config.yaml
n_layer: 14
d_model: 256
n_experts: 64
experts_per_token: 4
d_expert: 96
d_shared_expert: 192
activation: "swiglu"
moe_layers: [1, 2, 3, 4, 5, 6, 7, 8, 9, 10, 11, 12, 13]
router_score: "softmax"
normalize_top_k: true
routed_scale: 1.0
balance_loss: 0.00155
balance_bias: true
router_cosine_scale: 20.0
router_bias: true
init_std_router: 0.0337
lr_router: 0.000591
vocab_size: 4096
norm: "rmsnorm"
norm_eps: 1e-05
tie_embeddings: false
optimizer: "muon_variant"
lr: 0.0132
grad_clip: 1.0
batch_tokens: 131072
seq_len: 256
train_tokens: 691000000
steps: 5272
dataset: "wikipedia_en"
Below are experts of layer 6 (counted from 0) of a mixture-of-experts language model. Rows are named router (the router's row for the expert), gate (a neuron's input weights, with its number), up (a neuron's input weights, with its number) and show model dimensions 64-127. Each number is 500 + 50 x the weight over its row's rms, rounded and kept within 0 to 999. Numbers have three digits each.
Before each expert's rows: "mostly gets" lists some tokens that are sent to it at least half of the time. This comes from a sample of Wikipedia text that the model never trained on.

# expert 53
mostly gets: " oper", " considered", " performed", " described", " viol", " produc"
router:520489507490491508489439487560416460496529515515535554585527498533490499583512513514569503576469483449492575554481475558548613528558471461493453516524484546426480472485516446449541435505503445
gate0:488514509533467487497544517475558471527570492538481437526510521484534436462526530397551553524424550496437490400486395568471606518426505513533599452518613448542542541513527547589539536531598516
up0:544367523457506524555563503486499531438430487494390497521509514489456529503500486402526466425641462466475470530491587385466462466521431388432512614492525558483518469544552474466488480611535516
gate1:535439461464500451496481509536532421413459411456588560433529630505519429595511471588578531531503564529475615464494502583574438504508445493509576522542487481606465461527532483527619389483453512
up1:592474499385475516499511420463524438449433528491525597490486500582417551611389495499572459536514536496454508505469537606514513450473542482580518522542500487528527532466489567444524377487490495
gate2:480556434512529546476448550564496519534513491433545586589459494463484578566476559546559521472576555494430501491505452539494517395484449529634456454533434578493573431474551502573482415482569461
up2:546458430445517482494487469480543420425496471562480449503404538509577496402454529403573595497428465426427492458508415570559526547503471554565452427529551477555444501471470493474434507493434519
gate3:472430492543446480419513599553491385474510471467471496538387469358479438514541488535437486406463533465512437508450516508542447522437536505338386554542444479549455600470506462506479486519469451
up3:525476465495549540395577429459523630546499498498503522581522535532513500444465446479501490489491479465541505411459542496479570504409435526435418519521518461494535479517524604477538539556440498
gate4:514550482585404528523501455493563385416450464545486476523494438440460409489502421488511512470488501523496527465469504501458633532474509529508437527542495429502533533516516566504465475476434487
up4:535541544581506448595605547452568443474386573442530614455592388440441577530438508466472540473467525476520607458508536518461411393452527503457438535481534470481438537538485443516484533530499438
gate5:509527561481427439438481583487477434454444466443492484578471398479517539497510563464475509495447393433412479435522523434522488438508452517512456530462444482468435424508560517484500480524478475
up5:491519493471563606503442508526430432455545520486532484474535576504524454474491517502542575499513527524496527515472529481483554457501544562496529578506492434490571485473538496447486584424536575
gate6:557495464478540464448505607559516427473500503537458607588515486472487413503465596509496399435434499363496486468520521517441494503514539524459483468423496490525498518470461452519569522491434520
up6:451485490525500491497480543525491560497499574540524530510403511480486513521576420505409539523408519489539459453496516492524511585496555540459514483460520531576495419471456461579548570503523597
gate7:478588532450506460500508508499562444483486639420526647449528552465467496531475489527525532536546488502513493482380402376524509543423508501514540613505503591588567514542511518432453362531483510
up7:394469464570499485461535370415603583525444578453519511448552427580568468489621481510588455575487658549560583521472501575502454516482436597475500464578406447524493475413537516536533658487525495
gate8:502425425527465533547549518552510540438475522398509576528554463507530518531540465493477557384518472520546536464484504500486454501489488471480491468547550545501463554438504498562438516455473584
up8:524473549429495413480521479500570479518581492439509568482473522447522488604552544545483510396565543382380577491519578519517469505530466485594523445569543471501464493523470486524434502485459561
gate9:564433472479525456479393472429507492528573529483513520470480460538468551522544499503535465545550571372485469494481515512483457431525436524524503544530577523456554461470522461507493452531508548
up9:490469557532357508476498432539513478425379576461577527409515563433462454505504501518425526531583477569484531531479454457433475408521536594382586549487461432507458539435495438454476480488405534
gate10:430509474524509542526452645539444452461527487511434529432444505476485531537528502544539490411457393446450556512484500569587518460470487589428513505471457419584490469456546461550535489536547567
up10:409490557466535517526461467480449618580477516413555525471511428469582550543534510485444575458491492494506474426506556594508538415543469480499511449496614470520527555508408444519382578436488526
gate11:584535531469473484444476476528492391471523435461558499473403428547520501507395492581442560497572483527464407501479530531501526437467537539548433449557440471524532526579492472603568468438472453
up11:422474487531511536553501552484487499558387523529484466497377459538545549514534555501578462406477499498476532497499514519450509504462466528524566506527486430497462539577492488368588389495490564
gate12:512493433512510519456465587641424522460572418498587533505501494465483521527531446540474464536580486527460438454516466421591508427566481542614554497497562556574521522531561501418439486500494471
up12:635575451413587464514551426515489456502507469489549373538394454479489497511502426527493554613496431479484453492466484497503549514542471505549571571476485528533521552470538555476492485569481419
gate13:546515501478394487457430396589552446484469437496506516459478561439464562415514496497480480483512521640514367477521511484462478557407443550480450501458491533441539564567560491489512548431586539
up13:484559537380438525495466497583461486561494428486448482489510517489467513534465595524586458521484492379501514502595471471531576450578456546488556472444588465469537579473546520536544511544508518
gate14:467510553484445476469435507439463449510447534411475474595644534490524523416478537491508443499467629513490459522523492473538446545437476490598527520513506420507495535453429504523503412508491602
up14:511494460419461482554533514465531592468577390545428563418432528478522544466490473515489453608500501481490414491537508517616478486538391524459519565464476511550582529450521469539433589494574408
gate15:548503539474478471484417529549502470499495564510473470432532515608479456507532503540499460564407497501453472528509437508457472486539468567507418500473588503412606433476461522521439496390527565
up15:483502503496404477434431578489508504517463476490565576429464467615491453481454499480466502539409496513504572444527476624505442497493493492567471529427578460470508502500533470493447500488578508
gate16:477550519634488561359484458552459461546504494528526590577574585483477514552559560583486513508477417437603525442518443549395473498536561502497526370513493393463553511544533469481499537442465435
up16:390561489536553571455564541577428461500479455546396537528513483512403557579555499552485526496482512450562528551545476453468480553547576521536503479548507422510564406500502498514557498492558504
gate17:567478532562391469509405457530543444546465443501442512496460608509418471530588481486538489439489410522508606460471475508634458450446465418587461511506495489551461507492557488569495479591536506
up17:502522566606485606471525484474550519515470416384481427461469472593450429472469492533539548471458524561482432517515510513472465523541439531488541527549461479466403482507549520448541562491466565
gate18:525552477487427430556540452545542443516524480515476557519446542514513415531500440540521447551623458470498429466546486508528432509485481386506500586523491500439445516528481487470432480475516532
up18:516553415484552521491526531474454460495522411559423415549532510462506497508433531534529513488589515492546528641486522513454535489535475549510470534468484522352499483468568399510464461540538546
gate19:490461464512486554505513553505463484421402477469455464478506445371492487415509463469610532525587526412540450592549482500521549521596610459500519532505572498479472508497578460528497448424539481
up19:489540567462505492490571499448429538434459479475532479620520546446443456420405502570514521533639583528471469567550512437497502537461463461402480452500547429448461521566449590455529452593453568
gate20:522477598498461440583410509536473497549573500471552624572539548479490439460410522541448542536569542503528501553480507484571483480527556488525388514439504449518493482530509445464536508590496532
up20:508595492414531473497454539513487543478451568567534487573575444514534472512484502492562526519450498497478504450533492574467538487524543461537612545454524605472472466494530590466535568505448464
gate21:354490537489459553572538490513535522512492486562474521554551424445526559467447603443510544466530471519522549494385543571484482517433445460408484499539589527466507447476582553553512584456454542
up21:504550485539427482515467603409423470486480405460514476538567547554571548482509446540510530446530548461532545583568478537505560484486502446561530448485510447497489405388609444568529484428553482
gate22:505502473522524522531537556419520401539498571554506465508558427491561491574531503488510524458537576523454384494501504514482573519542620453540479488540527534529582417412405467569616477503538527
up22:482497512517475512473442509504410556342564521575467387462520553505485528508453389491529652489485528542538418566462447530564509521497613465557432527562507442493490524518420522500457429494464565
gate23:521513472514527528514484462483524549463494332539440524523512501504440441488480557480386545514474560567551555521558556529507576415514496546501553510541470520523433517513476500435524459493488484
up23:530548479540510495432408493504561547489425650521579519392558463554429574469489549497398457476527515475536499487466424434446603561482626501390502535407432436483558463451533519632486593509546524
gate24:532513555576530463476556550466451411513529470601557565550476439427467489540516573446535456471563568498573491475404437445407581499536554460467355531546473525482504547497508469417478535476446550
up24:560559525565481474410550429565423459611541506470493421445524499504484566417556533459542487574549492520482496551476477438455537375508556555520467571567414505493523475539437474430562497478551583
gate25:441459496503542509446499512424496560511545456419571596553432573549566500490500489538581429450536533539513517423520481513441493458545479456548607494532508527552598439552425442519445364490565496
up25:371459559449498451477567565519514468564484561560463526485473546440409500568577470482570507467566485477612478433533614456484504488483481428524512441507519543547457472541565469502522461453526373
gate26:486542519472533500453525524563492456519546437553515472557549578416446572543495549612584508486534465667543519510534552467533517517489451456548483422549476512539541574435517511534614506515590410
up26:455477501605600481573579448563502457457450435564540402466504468555568510516623453429459518504487468452465598467425476565436454465441532558519537553604538489482459464555438447506576454532426477
gate27:503479558523458479495421396497460547495495432508600401498532535517492472503433504527456525560555409511549545496428487554490559591578513463429615565482382492505354473542463511457565520501482479
up27:474520495534458461559428399518419458536474526533522491505524483460452440514503465505428525614480459569458504463508553531450545420575595536357499473536566550449476472465521495526455427458494458
gate28:502466486499523479552497511539467525513607506474525477528489495537476457496480505382506514523509473567518546445539384522437514544549392411432583450553547548613426504426529549468513461442538463
up28:529428548496543533499493483567457524509558468467465565553564504520477476444494498482429554469583484532474394547507506468440541487506494462379625518509525493550555537423563504412425511431576470
gate29:462565492484493516495398414519466498397497474506533543476514544474577452433470490468474517532404512574497514570426539575456533481467487490452511570464534516495443476461457487471453511451425487
up29:481483560417488574518574452447546506538481563476537449517444500539531549483510540510601562505568425485499476376630495439533503570472541474580528427453441493545530587507476535459494517530527413
gate30:481545564553581462362547455514486529536546538454543461493537518497494533591475447480582585531499478535505500457621493482472561463606528581428562428532443486472486421448503533536565490499443405
up30:503501565548554402470550460512546500532540595438524486454594587456555539525482452527548536423511499572546539514559461480450581462607448517419545501576412486502461469447531465514495486502403420
gate31:486498506459580551512511499588572566445500536436462565538571546466443476463511505426642536524577549504595482477468436685519553573439522428528496527464430558483513489537487565548473433485465462
up31:499538560522491505526555568438592482500573522546444490459422514458578476564503495532436476431496486507459482482529494397414516498538513546518467449475465455507553507479552498529442549517444457
gate32:452496499516487554600466433560472496579423510561462427447464450493537497565522528466590457476473466459427485460506564435545470465473606469438508563435566572516533474484586496600563601442593448
up32:556529481495576431457500483455419496423481417503520548553540515526477507444407403509448469494595542558614629537511404552422520520500414537535559537571444430551460558538460448428480481502404477

# expert 10
mostly gets: "ment", "act", "ent", "ict", "ration", "ect"
router:494442384402514453496517544598572551478395569516420556528564548512440504451598502511476447449423515462419494463511488599509502468493465505495530483428510575477471457538521466547536568586578486
gate0:472510513509574426508458569501437532500457522348474565464482467482498509486466522569501446362427405533481525475483530462469490576521496496521454414513505438521556541435489360476472546504540473
up0:594453515451474495479580535388475465460578426489471414488508515534457576476508545515473504477536475490486484458473465580559507442450583529497488491547500575555581479514466510546479411552506575
gate1:510546498501474473528467432467611385522440576462527538507466470533530528434522390444411534527497427501547515562482470529390546545515567495450508586570551555556516545509420548476469528536548536
up1:480481515552588647464505597582603507453489410497490491508505448514629481575456515563477544469505492463424443482494410498410484481530540521454527495402517499512497492475494535475483477472442477
gate2:497539525466415538474517481530567477486568482541436543550520524570461538493516549541585535479443532587415486449539428625519541455506478583501504553587452597471484435491559446460523498565544525
up2:560447547466563438569547560448553514467539491508454503555446593492448540454567524554567501469586469513407447498505499599448500415470497429469473541598541508500526476490530456503490483490609444
gate3:505456517394497395378485554513508578522480512502534503446495522547511490588555432477420497491418463478510455520517539406413476428470535551514549491443454447504559547503435482531516444467476477
up3:583428475494586529477467399455527456546514504468502509457506551544490508452447522446451542553494424489552461411487466470428519548424498438543418494427532556531472522465490554452498520387456517
gate4:442518579577495500504523485377593511487446502528523570517482551489531404457411471547471477485439454472498449483541586503449513498554502471426488450563498461490527539566458486576488519503470496
up4:509498427520471538539560524440545537494505529471587533586444464520535592501566542469456461622557481489525458510515629586504350499496521518429596431506453508489491472570522492590552443453489561
gate5:564547528415471552565538577513542400519392493494496576475487480573470479486430551457450458577471447477396562446456515565530535490550512490490486504514423500570549475461514507520456508531444455
up5:450505473458506536478576562501523471513537523535501521404505529531521520534549462463397427505583470510443516475564530452505502543501435539556478460572552487509498534390528491581495456457517523
gate6:491547415561530452477547523613413469555500511558457436563552556504443508440549475560552534451502464484529518500397511428511489607474472496484551529516473444475515515484411460430553495529470483
up6:483601437582566501473469477551523530454531467602496439491611461515459522539435503496586504478494487375516455540442497563529531654475422555503529522519478483530551466441448427478439538567440483
gate7:530590524527531484523487562552496533417518518565401464447535493436457400518486550469415494486511483464452532535470508502527491476561431448509499490659512485481375525525495535482496451423461493
up7:556499501422507440539530477492500517537440501428606443515498547462555560415513516546490577463490500478602501473608581522446505515461595558439550528429555477526562452579511536477490570517571461
gate8:546463518431380487511541476467559559534482501536528566526443619549576482487482465489480578466470581411443533509466457572586471517490454506450499532474475423562502556484505420568445511500529477
up8:564404547479504442493528498440527488521478477506471332460481562401515537588563514422530481624455503429471509435399425527519406530514553522500541569541522465554462648551488571562523517415534465
gate9:451419513527433515528473479510537533499479424560535476510504500561586500470554480449532507633442459610479470522585491570568498547582461504560478546515513486394505546494590536550491500477555549
up9:439504488416510574515512430394382463471400456471474550484478601506411510470565472533507489461435588555502505568577547535560468497577618455453644479509517516444527481652505578501570447445454628
gate10:476458493500483431477386459506525441555543549476384557376468448421427513480479487571523416439496548616471501523545499449540477480591515515408467595556506523445523513522492504554485484444494480
up10:470448462473416513498469563474534491443515594449501527461444531440593446512419478589578441443502569511483423517470556441511511516531527504612452462557577524522513512484590509512535456453416433
gate11:544529530544479561554506526519511401468498454516457563520546447411470483428428534446433473518551430487551537522480474533477453577405493471527530454405516441441449574480509512612510509556552423
up11:533465561522471515491566448522457512520406508493504508406555342496478426473459520407460510512475466469507554472583441506454478550460442461417492432431441541569410575485589481539423516561522440
gate12:553512415553451507446472547508540554541519507610528454496518571472518532471425452535475589511500565514549584467505476549485460600541554479492531548519485488571383476644493488405520515503516583
up12:541520480464440600496581450523460532501490606537491463517459517532545434551463461462589540496387487459480549396388440524453433513491597462554583513460572480513456341513502447530462547540580466
gate13:532537514528517531542481547573544388491545542501517487411471512513510551455585458438514493529499451516525515520548556459488601559539550482482526557471540517501567470553473485438478531439425560
up13:536480527518560501459478503506538519473443523470480513533550419487548544463537517542534441621507486470525465564549484407559425447518515469423427574526518502492489435554492475495433542418477474
gate14:533603494505559540457484542442441499538585486477515466530580573491543548470473461557518550491476523530542483453497495505545470508517415512496556451395566555445521400468526494475437410422509506
up14:566475577509553533559615367556566496461477467516450469434456564447440430450509465478501414470464453472462488507583431481397535456606506444492484523544468456586457502522605469430477505442528538
gate15:441469465549450497553507435475591607549443412506534508507467441524507432472437526550534416491482556476545491465491473452481417586425449505432467501422532498479511518445441600520500563484525565
up15:582452541482500393610498523505524579557488521468464445528515457461476474450500486401634415562479504517401490449559438484517481516465479431475481525501538519441507523516476636493507562507401551
gate16:498495431493515489597468444547563482461490415572571488446519489430605448532502480516510581518491527575465558485520514507554476561531492418599539549516492556524420555483601474510430477451489436
up16:402476607550501386492479524501475428527470571464501499493428396445542629510458460553540503573510412497466486482559434595533517498489557497441483539456535508623437508498451523477532528560435460
gate17:562446513502458417415481476488485559492461555424388383460519505501510601501536424456524490465461480491468521488449467469543486490494507531381513461411500476520460578538518522497449572420493507
up17:543605510542504533583545445442489561453586507481500546561488559508494505537494571523539574410558444487480470556519446415544426463490555526404539523499530480493551435504509492472584576628571528
gate18:619503550442450467562467569536446484470551513473477463458524527506471429518467423480556370486482359483442490422579460481615467466582536317566518608576492492444518446511445510491484406537560494
up18:559516498377471420546444552530465442477556478526470399416461519500437489484365521487492412522446436550433439444575451464618545552599462433561478598564473501442604469443432566526533442517485514
gate19:450583489465515472500514576508593555496447510548414555480471454467413602420484545557480532513441459472499411528432431526487523484449425509613478440515519507466585502472505405567464443601478426
up19:507508482617394532476545612511495489505499447568557543571509459460557492530464491577482589638472507486444535491471492522470547537510478545497451515568470487556456472517478494507451535479497542
gate20:495518519469499556542587548559522521482546502519512459461498533510494446429503483489545403435552437487502432468419484407548589554554581497410543473404532497480516428498527598500459533475450526
up20:560460481498448467471575506604559499558528423455462472439469590511638447500509464387509475500578523452452501567589541453490406520432487489482444530539563538475476464468403497447486496537592516
gate21:509528465470465511467486468439500586520514487495531510519517605554445554453519407496517500528522528572512484536498455606583619522489496547405475409607478493546508476533481547455495460451503526
up21:503451458515454547480475545512545462499490557487409441520468438503477518455410448486562472533556545496495448425395555422489584529507451525540510542508521482519514438493532479512438549446434557
gate22:552616473506378475471420583553409497512486479583524497454461519436405417431490555558464483496480493503503551455506480503463560570461557571511562500543430418494618438443461457592480623526495541
up22:528537596500593565545565422572562523443522491418461470549497561532642576571418514442564498443557491457427492527453558459558542395430425458535494521399576540461443516570581547397552430485483476
gate23:514460472542438555576441456491512509549460431485459463475442568430586439533531539435420524505566480502474555535456531490489520599551503474586545498502489482579468561433416530566552571475533560
up23:500586526439479570486558474501478524480483418461482508538514603512503441485538447546501515444489608452414473532508485529541546518557505490554350560532463439511503454509466434472549460510494548
gate24:433560525519475514408475491557509450403520491473547491502416474468576579568392463430569563513497522547406436431415410485534551604437555459512484544467534436551496430554527544529492519451595491
up24:489508452403512524538545539514505449583514584531494504570521512591570436500530526492405480492492414463549570483508600380487502447577394470517555508533545512406510605439434446493462506485401515
gate25:530520519494418515541526465615597462546471521533446503520535486500562497604471522496444407468459525570545497375467477487509567511582499436447483583416456481484471522526468518503490518528561494
up25:417475450503509490428530585489473455493468498510500522648507396516532461531543484528428495405405456383454522508515511523482512526482407516565518483506540560544504559502476463460476503472496443
gate26:503423536534606507543393593445506447476527453560438486504478485533425527568609450413486481456559484479531540485486418441416470411624415524459534475517477544470541449558530334455588576556425461
up26:488489431521529420551520526539428459467506500462534533516515584531441520530505482565467463528474515527551492428565522651545457499443473412527510469470546488514470514462512533426437506575384500
gate27:539482477387538488517472490557483477446491544544560577514540471479465499505522544453535650480468462443517448510549502550486513484474505387507513423471537560523473600558512443517529486585470425
up27:515445441567463481529490536460400581464517487455463475558530538495519438423495486533561389486593517466557482526535505502518579466398522545467437554423527517463564490445487520545568517475547462
gate28:440530458464556444529507465487578478466531443514546571534471529505530433599474494560516397497462511506433516531536539504505496453523486536502553429568430499523510491420539466557447519582449496
up28:534470460486500570584458337523470480478487523432555490482534467527513417556462567466476524510523487511478581506482514545461532447618512478490560490503517491417511476441546406581581564587514493
gate29:458522475553588407461468540518499459552498465501455497522467505445420449498467468572486457472500586472528577510558545501406508537507543460482438565528498508522442425601490410537532556434451545
up29:511489564384413471531483421482492424560602533562425549458530442486537541501560516471447548527560497531512490400500515591516526546553439468469613546500410516474516469436501554481476589471526447
gate30:465452538545496603590484544530491555517415487516489520504437501543546540464559473546560560422501518492416541436548504467543521393548514484577353502516521555492480504600495501451484548521578581
up30:477496382457586443488478419473480540579512622476529522620439430636452502510583609552545541566474572471479560418505536550526495496644538507584524560459489551556570577567431441476530529530484511
gate31:532474553442564529560365396572461348522406500512475482317477506516521471454527513544494524478477384484526521582512601507479501511519520522508454520531478546485473471490442518535518512532514447
up31:495509542455550551560466527500638566553501476591511538481463397550470531490443406429598507497469517582504524522497446477605586488561526431499568422452509555466550546571529453541494488556457503
gate32:485522506595478448445460491472477384517469576485504545455487435553534540564566469556518529419446430591487506501424522596431569510558505500478448518609556479554536415484500487580517498569484354
up32:516435532421454465515594545581496556540512573533486494534582509393470489460493434458463481466509509429562499576595568525480531502439480404619532465535443521542497473465509467495476586536401574

# expert 46
mostly gets: " work", " used", " made", " known", " held", " served"
router:505458456493486481499468515538502472465565557586492542522531513553639545602550527517526536403472445509489553523488493506476503518511508476481391390486510476478494495532521562554512426572461474
gate0:509436478521547507412362469621481485425497477530473504554482592476459495555531533532489495486492448555457457578485438516507436540408487557519539551530461535565547550502432482540512548597527593
up0:505666506485520507443517552352565446510578567513530556525499529586497579522509508421572439506569545441600437532444509504459484450569425523577511421471492494377533417479564561481488439489552419
gate1:430497557463576471463508516448531438576454411418515518506494495481461430457520512434517414491449413463508429455531495491375518539436518518482629560466411421540477518542511451430551500477452392
up1:535434506578483515529538459518484455473536519542434406559445459487478518452477481532457621433447533567514476474508438519510416489526545454455402490509543565558463474474395517512531459372508491
gate2:511479500414487563497524459473554507552429436627417469624531488537484511406552518557407565535538500522514479535510491630511510517451464455479446482470537416512536494469576489486538506458578628
up2:532546478509490508479556448494528485584497477509506486492519566491520463452537430525362488536520508630554467478561470544505513549522448513410457559556498458543486478516506580492438509482545524
gate3:578468562495471504479464529494545494363564476573410502516596518489498508529441493414464552442421575462470488523470471430504483476462486514530525463511484424402385486488446564518487530511515543
up3:454518483402492528505502485458469572542501550431417535530474416482432479475492615381501461552489481527537552439540537460513441420539456454458449482517533558549538471478506535424514494531463508
gate4:529493474420472491471503475456507576511458549557458493481518505516461454494563465513498471495552503530513485403562395429519586428464428540388504503569549426543461514462540508510531604541600416
up4:524453519500486560445456510522502539455474548464520561537530514491575415499464492503523443456497603527564449437501550409498640459388442415476420563410537460433421569509516616634551488473531472
gate5:483500547478467487498493629588481528445480481543517514490461519412552428462537486533445467511478558465440483393540435437554481518432372426514497512493512552400503507503535532587437483474525480
up5:493457542481455535496557516543540523499493562575428471512562396533494559482487554480609470437497552508498501483464494493543525493410466431465474532456472598492509437595419536547469501511429539
gate6:467529482544489491435510499538439381474524430647470502407485538478518520520484522518507434490516503543459520436418522446597519544559436463495533483584532470515539518419531417459525476504549567
up6:560469468412510472483544600467520495578511525562484432581496584487492544489504502547538546476585521462523462470557533554414535533489539562486568494456422562442554465490492478534474571506581557
gate7:521464535435424562578509427540472517471460491499596570531474475532524481414515547500538520468475493515549490518505567491429479495415525556519457464441576510452465530435491464519514529428465473
up7:561503518466457502494443499550456501487449457456500607591536541495580485512413523553489502463481469502482468626519556516557631504455486498505491519536547513549536509587540457419427485588434495
gate8:425467585461572457451550530442428518511463513457584533447537422502533544525593496476505554517504458469512441608563498557544495500513401583478556448474536414434517595392452503574512498618447527
up8:440562541471561430561547512576465495442526537415519508470411526452478532453606436545503483506492465531546428544517427484558461480479440510491523492503455451478541501456425521504578563552433532
gate9:580472515489566520525495442418521487495531443446551445561582453553559490548544404533514524411483492489509458552548363444476528529491589535539532451517483450458560444527479479517532506481426555
up9:553441486498514464514505506430497485405556464472533528485495497647476402563503490526473422432524469482520447533392436542474419484528545607575516538484515477473566555505534382583574593512566507
gate10:598496419481438462546518474496538444452462575588614619500488378398346411446504573489478553418463471485550505496501486535505455552500577532455603566467392501526494524548537431522528534564588432
up10:466540503448527476481492464554445487544560478489531472421404600582587582432523421400497525531484530564434443441526451477464393474447535511506558389530544520442508483551558534433432428412426413
gate11:615546458571430484522535529459432536634552471570442527475454536514645463533608455537513457491522509582437470499510466539475508551510424478551502556465482478472544492512490558550542432578548526
up11:568510484426458502457447584500531506536485548561560503430474404579511524472465459501507570563434481571483445463528424508419493538547573471499553533484491580471486586489465601444576503535544500
gate12:479448476490489490467496521459468480469372532562436345564511483452423504478591578403542510558588508525452497425514505471558478573545499528574538568512576529436471488503409456483493490424486486
up12:571450486478459539567459413480435397463517381512514460536548459560487508495527534495579518539555418451417429497571462515561538464451527426455469549538451479611581569481500462433475585479502525
gate13:581445457495521514495467469545554531496485449537555588436507514562493488538556554552616558520518505491467511509571514611471549520512458496578378529429474481565378412550504516515462520513578472
up13:595519408592538467503457480553582492544475510523579465531464562505406452428523512501513556486509402497497498530628503519517491493451594492579411515556458507456474430526567464491493417423499581
gate14:452464544514466495466484458448567499509584542492519592381518542535530450476511436599464470491456413463463480418442475511505507486471526547477535545529457459509555408516418489553519516439530538
up14:511528469567538397565504567443566515449522481521472480444505491510485512486564506446511443483546527571461519524478546506542447533519492473486480468471512548557466515492537485446581464486456497
gate15:517510480503552525485464468620493413505463514444520507493419493532499513536561514527477530504520490564419436446399604448505417501500572451414502496496527541525440579580441555467518475461471384
up15:429422446398513516592408590494525485469459455480453572487565467526461417498485461408490435595469497565557548557412518565558519487576420486536552423427506500497495545530434569559496473481470540
gate16:429520524453585482480431410528454544457506503529512455521481528470492480560548569438521621540525509532427446508486462540512555461406522486560571473597582530496533480555522528449637527455468564
up16:549480528462426527478589489546558482436580438465461515511515638436401415486452416554458535438504519483537416494520489492570467458561450505478501532508495435516530501432585455495492566505453470
gate17:485460559493483458500462540496529478528551455477632496500487486581500466480462435529514455493517531549580517577471490482479540492488482514521502426562400481529523481413558421456483518444506565
up17:580484472487429447568489542512602536485463528496493491568531519515542543457441483515413354601467415522430431477548461455602510442471415554521426531562528540486549483505374506495446545462451606
gate18:505493495445421588488569536464471453482386587528589500397581479414383542583544476493480453514527480511403555523465424528542470492515527541438524497522527529589476502409478380565547584550482442
up18:493504563496565517542483505557504577530410527443489434641408440547489411502622543542514550506500457532508406506537546521524500522501527461474495473474500438496440511489452606453515561436609468
gate19:492556548583526482559464524514501446443436468533555426408491498374505569505569568552517536548487458403510540469490520456557503486517554461438591480530447483449498527536541570443553509543489471
up19:512455532452443494478554467479499486480443535564545463546418534549625467405468519419555520441488532514512540578548528447544532541551539519595520515475620504530538503614524505482529429533508502
gate20:484517545545557446530528449511488478520489513496535488471483510410533557520511510513525574481507488516411424439544496470541507542532499504551464619495534422573506420483442483464462409501513440
up20:450549478481438490456517521526530476553526545487520531434466525437493524571505511422521514607531445571509518492534356483497506547543450447480565436476483573540441547575532524393490542447448482
gate21:453521509564441525496470583430507447565449486493547455413481449519543434559423424457479461419469570421468496488521442537419454579486512478433492567548543495504567405531413489467496425462512467
up21:511512607478393524515494538468505412518433512512508411487547470502504506414397504514545482529618485385475460459502423548446450402517495538492493548535524442477443540478447541482490571512500469
gate22:518441451471514574499550619567524602465583437507509558537516541519501449460458631454498522386487577496487542479477449497471452478503635555462476550558577545418501504502542499530534473512466468
up22:512514473422523537534448471484566494484423433429434566508570422535472564482439500474464562624493520518416470502391536486408513545590548477547511584445556554506481424552510473563469465538560474
gate23:520510496504547554421591543457515454541477414457555530372488451472386497386559452576456543540519484509574495522439434505423475596479466420443528430523381427524537518505557560474560532560466494
up23:490474594523539381542461440503386487453561460516422460594580525432527571538472497483509530440566431548429459536488470509447487407421469477523542520449483531573391510500505417441564512446486435
gate24:441496468458507449552428520480530493393483458437477531455516491420511499427510551529498536537523420488527532512605457462488494504604452491575485475575569531502550525592592530538381458492563537
up24:473587388536558435502507439538467476536490459491481519502521560515471559528428494501458481514528466505543479527542499511543431535442466556425553414636571526477537476541417514474423483461483506
gate25:479494499566512483544373482542552516586464556577528434512536405492550490476426559468505550486475430496477459505467557543467535592503458512458518534412525516516423410516483519536459455574589426
up25:453493471468504367517561525484584500495498500517444438517535498512509480445592438398460517587529530541479450482507545470536631434420535517442476452521533532553570446470510449540480524543501507
gate26:512512389452504523553505458505381462526500518429520537526515569428515485524464538538459467505495536439525521533454472456517460487520472483515421442499526558502558510635498426542543523415554507
up26:493489536519531496470486478483616539558490512562448578518531613456521424485500448521437545446630489542452541399547586570484560548537474529488471556506516532479497508539497515499562517538582539
gate27:550474536546565473527536486533482596501530514496467523432517344506529560518508517410542610516597414457436498513564371483466556490566557556533508444514575581469456448529405511524446496487520482
up27:447456487495516445484394391551538442602563500509532398466470526425472512445545522542505555533547544522509499508451577515501468518532470483482533524467488553551458526438576545539422423543571580
gate28:497563532564415519515442515616598444535529517402570505562507642498508493535571474553470506462450480511514538454500593519494462479301496420438411451553394433430403509456504527432465502493521538
up28:467544563441480549629465523531544486650477536506498463526468574472372492500587512454530551515478545459531420547532550534517594523451453456517507518557385387538450527465494512471480556481580521
gate29:529442478435551506504549456535517507441533535512535482540557480485478528473475444486561484554482494519481546509472459493485603539534517490534451477538535538461467477565479464480441484515580467
up29:532498405472495409513634414502525638501514468516465488543526439389630589454488453563556551495606449489423511505549477579534583514574414433461587517469509542584450546413504446458441594461503592
gate30:426389495561448509398435520527544475573499523476565486509462598603449516548539499413545477490520492407517580463448528480520499543370538482579512502482383540424623512471493443447483419470470518
up30:527479564488413515537598536432505547511541469518558504517538505525434464522455549550513387480451531566483529515491405560506483486541570481469396532471518484512363514472589496513598551567514480
gate31:434567560481510448402477545468508500525320570498566439617539461470504511482492465496421477541481473513567475380484419511519496510511424577536544505501502485590535484407382509488596507531466579
up31:361597470537516487483580507533515538478534514467503480430442397456553484410538617449519463569577474502418543562489497517557558460516484522523485465559534513461490521496602472491528425537442526
gate32:439516477522502448475477427628497419569481452421430526437513440442370476473398609494594427532480410436570499521513453500555507498543435543484483507493450442406533526450499521453505528495531482
up32:485458597548549538546540416429521538491567543502487474588452423415542493476516483499397490435415427503510559460517578460451554502500544461486459465526482519569459487622521554466562470447435472